config = dict(
    num_hidden_layers=8,
    hidden_size=256,
    n_experts=32,
    experts_per_token=3,
    d_expert=192,
    d_shared_expert=192,
    hidden_act='squared_relu',
    moe_layers=[0, 1, 2, 3, 4, 5, 6, 7],
    router_score='softmax',
    normalize_top_k=False,
    routed_scale=4.41,
    balance_loss=0.00417,
    balance_bias=False,
    router_z_loss=0.001,
    router_bias=True,
    shared_expert_gate=True,
    init_std_router=0.0162,
    lr_router=0.00103,
    vocab_size=32000,
    norm='rmsnorm',
    norm_eps=1e-05,
    tie_word_embeddings=False,
    optimizer='soap_variant',
    learning_rate=0.00478,
    beta1=0.95,
    beta2=0.95,
    max_grad_norm=2.0,
    batch_tokens=[131072, 262144, 393216],
    max_seq_len=384,
    train_tokens=757200000,
    max_steps=3046,
    dataset='wikipedia_en',
)
Below are experts of layer 2 (counted from 0) of a mixture-of-experts language model. Rows are named router (the router's row for the expert) and show model dimensions 0-255. Each number is 500 + 25 x the weight over its row's rms, rounded and kept within 0 to 999. Numbers have three digits each.
After each expert's rows: "comes after" lists some tokens at least twice as common just before its tokens as in all text. This comes from a sample of Wikipedia text that the model never trained on. Tokens count by the router's weight.

# expert 25
router:474448501508536490468521514510526527482466478494486536521521537482482517493527498473495475533458505482524483467492475512533502464514522521476520510527485518522463470514530518500523474472466495522483473509523461506529546520516526536521465513531520463489529523532480513478504537529496512470539476478492524469500535466473521475517488515512518476518500522492515499477529489514516517524474501470485480499473466477519470485468474516508520485459528504527515477492493516485484486542484523466526475526487471470466534530517520459488518478501453519473523519494448465403527519530495507517536500479494523478531476499516507491526469474552476509477522526473488481528448481470531462485503467454489484476469468481478476495495488526521467482491482541506533482461526488471459473521525515
comes after: "\n", " ", " 0", " 1", " 2", "=="

# expert 16
router:475439492509522486470514522519537527478473488514479539528523547483489545495531498476493481525462508478534486478488486499532487468508527519485517518525489520522464479519530526495517467469460502520488475525539464516535543533527521529526461520534521472481537536527487518476517526529496510470523469468484528467487526478473521490518488533524521466514513522493516485480524484510525512504481511480475484511479471473522480478479468520517512480480508493536527460499501505491488508520485513464516470527500473478468527530524519467510512491520444525476523522506461461407535522511492520520515513482493523479528481486515498497518474487551477523472522520472500498524453485460533466486497454470505480476459470471482478485486487529524472472488491542501530488461520484471460460518531506
comes after: " of", " in", " to", " for", "'", " from"

# expert 9
router:472430494498522489474509522525536525471472483510479529521518536478499523481533490467482480531482507477538485466483483517535494475515524532480495514522490516524467485516517520493528474466470502515486480516530462521528549528517513540527474516525521473489527523521496520471506535532498510470529476478496529461484535465461515477526487540525521470517492521496517485483531483521512518505490504473486474475474468477531484484484462509520521491470488517533515465469503513490489517522484507474522477525507464483465528533503524465498510487507460528475524525497460462413523519502482508522540496467491517467528477490517506501525476477547487518480525523465501473518440482470533464488489461478471485484467471454478478491489481526532464480487485560505528483468514479480465470526537509
comes after: " |", " ", "|", ")", ";", " –"

# expert 29
router:477434490500522480470497527518532521468464470508481527518524536489483541492528496477494497520472500479531496472482489512539491472519529531478511514523495520518455472526527519497519476464463495525489482515534453511530541530525511535525468512534519480487533528528486515470516527519491501466528469468485522467462531469466514477523510522518507466509509522490516478476517477508519514513483502477479473484476464475527471486494462515522519483470508505523527470474504500480482508523486514496522473524486470472466521539517521464481515480510451516474523528510460457409530516513505513526540496479490523473532477470523497496522470481537464518474528528473501475527459492461530464477503463462481482473470467486481490489492485531524468465489491540505520480473523492479463467521539517
comes after: " |", "\n", "==", " ==", ")", "==="

# expert 2
router:479505465487492472471478515517483525504511475528509520498553548470506511482508495485533492513473477509514504472495493481524487489508539513457501515501511513552454485489503529489534493452478453519514486523510493501515529519518496519514471497529546457445509548523486548473531516524542496505542480493529487489531526483460515468528522470526514499525514562505538478518524478508580487490456543502504442524478491503538503486465477505511498522501494506493507475481489534491458494498487521488551489522479505471488542508521523469507518520551513495465486505504518496504498511527494510539504537471505489481503496503497522477505480473481432554488518493521478537570498499498535522473508502514473481459477502490457490487506481526496479518462466496480534488504535487449473466507518533
comes after: " \"", " (", "-", ".", ":", ";"

# expert 8
router:475440494512527476462509518526542515476471477508464539519526537488494530494518507472486483525463501474526477476484491509533500475518525529476518513514494517521462481531525517484523470469471500528490463504534453516536540527516516532532468510537528464490525522535485520484501533523504508471536471472499527476491530470462511485516479519524522464498494513488505493483538482518522522508487502466484472507475463472528486481479468515524514477474520511527519474480511504491494502522491520472516475527481468475470520533521528470489519480505458524476521521497464454412529526529470517516534500480493525471545477499515513499531473473544473519482525513474499480502449487456516461476497463477489480475467473474471478485489476521527466479488472548504533478479519480472451480514527519
comes after: "\n", " of", " |", "'", " in", " to"

# expert 22
router:468445495505523490470508518524533528476471479513468532527524541476484549493525496482493494522475503488527480473489484508542498470506530530483514511520495514516467472520526522493520474474467492518492467525531465527524536523520515531526463514535520474488532523538486516467500538520502518464528467475487523477479527477461516478513491529536505468521506524491521498476528482526519511510485500478480473458482459466522479487488466511512511490479532506516519465486500515497498508549493520481522474515490461483473521526527522454486524488507462525478530514507451453409529522510489508524527506472492520469532476479511512493525476476549479520474525528476507474521449474455522460481497469478483478473468471481481482484492478528518458471494482545504530481473528485484470465523531515
comes after: "\n", " the", " of", "'", " in", " on"

# expert 20
router:473431492508520488475522527524540526478467483515469534519521537478481524483535493470484484526471512478526482478486486512531485471508520524495512522521495528521461486522525527488525471470473511515494472523528465509535538527524518541532471506526515477490526521520489517469503532530500504471535468481489526471482528468461524486525483521506524467523508529490515479478534469507519528504489505477469476484474464472532472485483460521515510495475524504539516469501497505482487498534483522472516471522492470482465524514525525465485515481509456524475528519502454472414524516510507514518523510486500530476527483475518512501527474477547482514471541517478503481528440490470524460470499458487496486471468466487479483493485483533527467475486490550492527481453518482476460455534526499
comes after: "\n", ",", " a", " A", " O", "A"

# expert 10
router:486444493513522500474515514530538535461471480511482533524516522485495531486536496472487497529468506494522481469491484512537488467519527516489503507526490511521471478510520527483533474473466504517480459515536459516540540528528534520527460507534519473480522528523490510470517528525495513463533473472490532467474522462461505480519512523522522479497530522491521485482529470511520525510504496477483469474486471466528473487489468517519513483488526495522519458486500495488493515536488516478514468526505471477465523527518527463489516492517451525477526520498457458406535513505496512526524499482492531474536485501532503503524479474540474523473522512478493472536445482468519456482483461484501485461464488485474487487489488527521459468486485553501533487482529493478451472526527510
comes after: " of", " in", " to", " as", " from", " with"

# expert 19
router:469461509520519566473541548531511486452454480460496506508492493464502523525510532470463486493480520483542541505473520499514507468516508522496496527510465517512481495512549499520536468523479468515484504478503512492492482480534484503488485496538508493499487490518563513493537520522458521507495503488498548506530522482507513485494544483483529486517501520466504529474517508500472491545551469513496474514491455510537486477466478499504497464494532491478500512528490496493523459477508456556533429544487492511474542505480514474498503483488483527511507540516509505506554514540504520524528521468458501459474509506547516446499481468482517477495518505470507479464525502488518501477524514509495498493468510490465472492495542499568469435508474502534490495526509520506513525504537541
comes after: "-", " |", "\n", "|", ":", " ("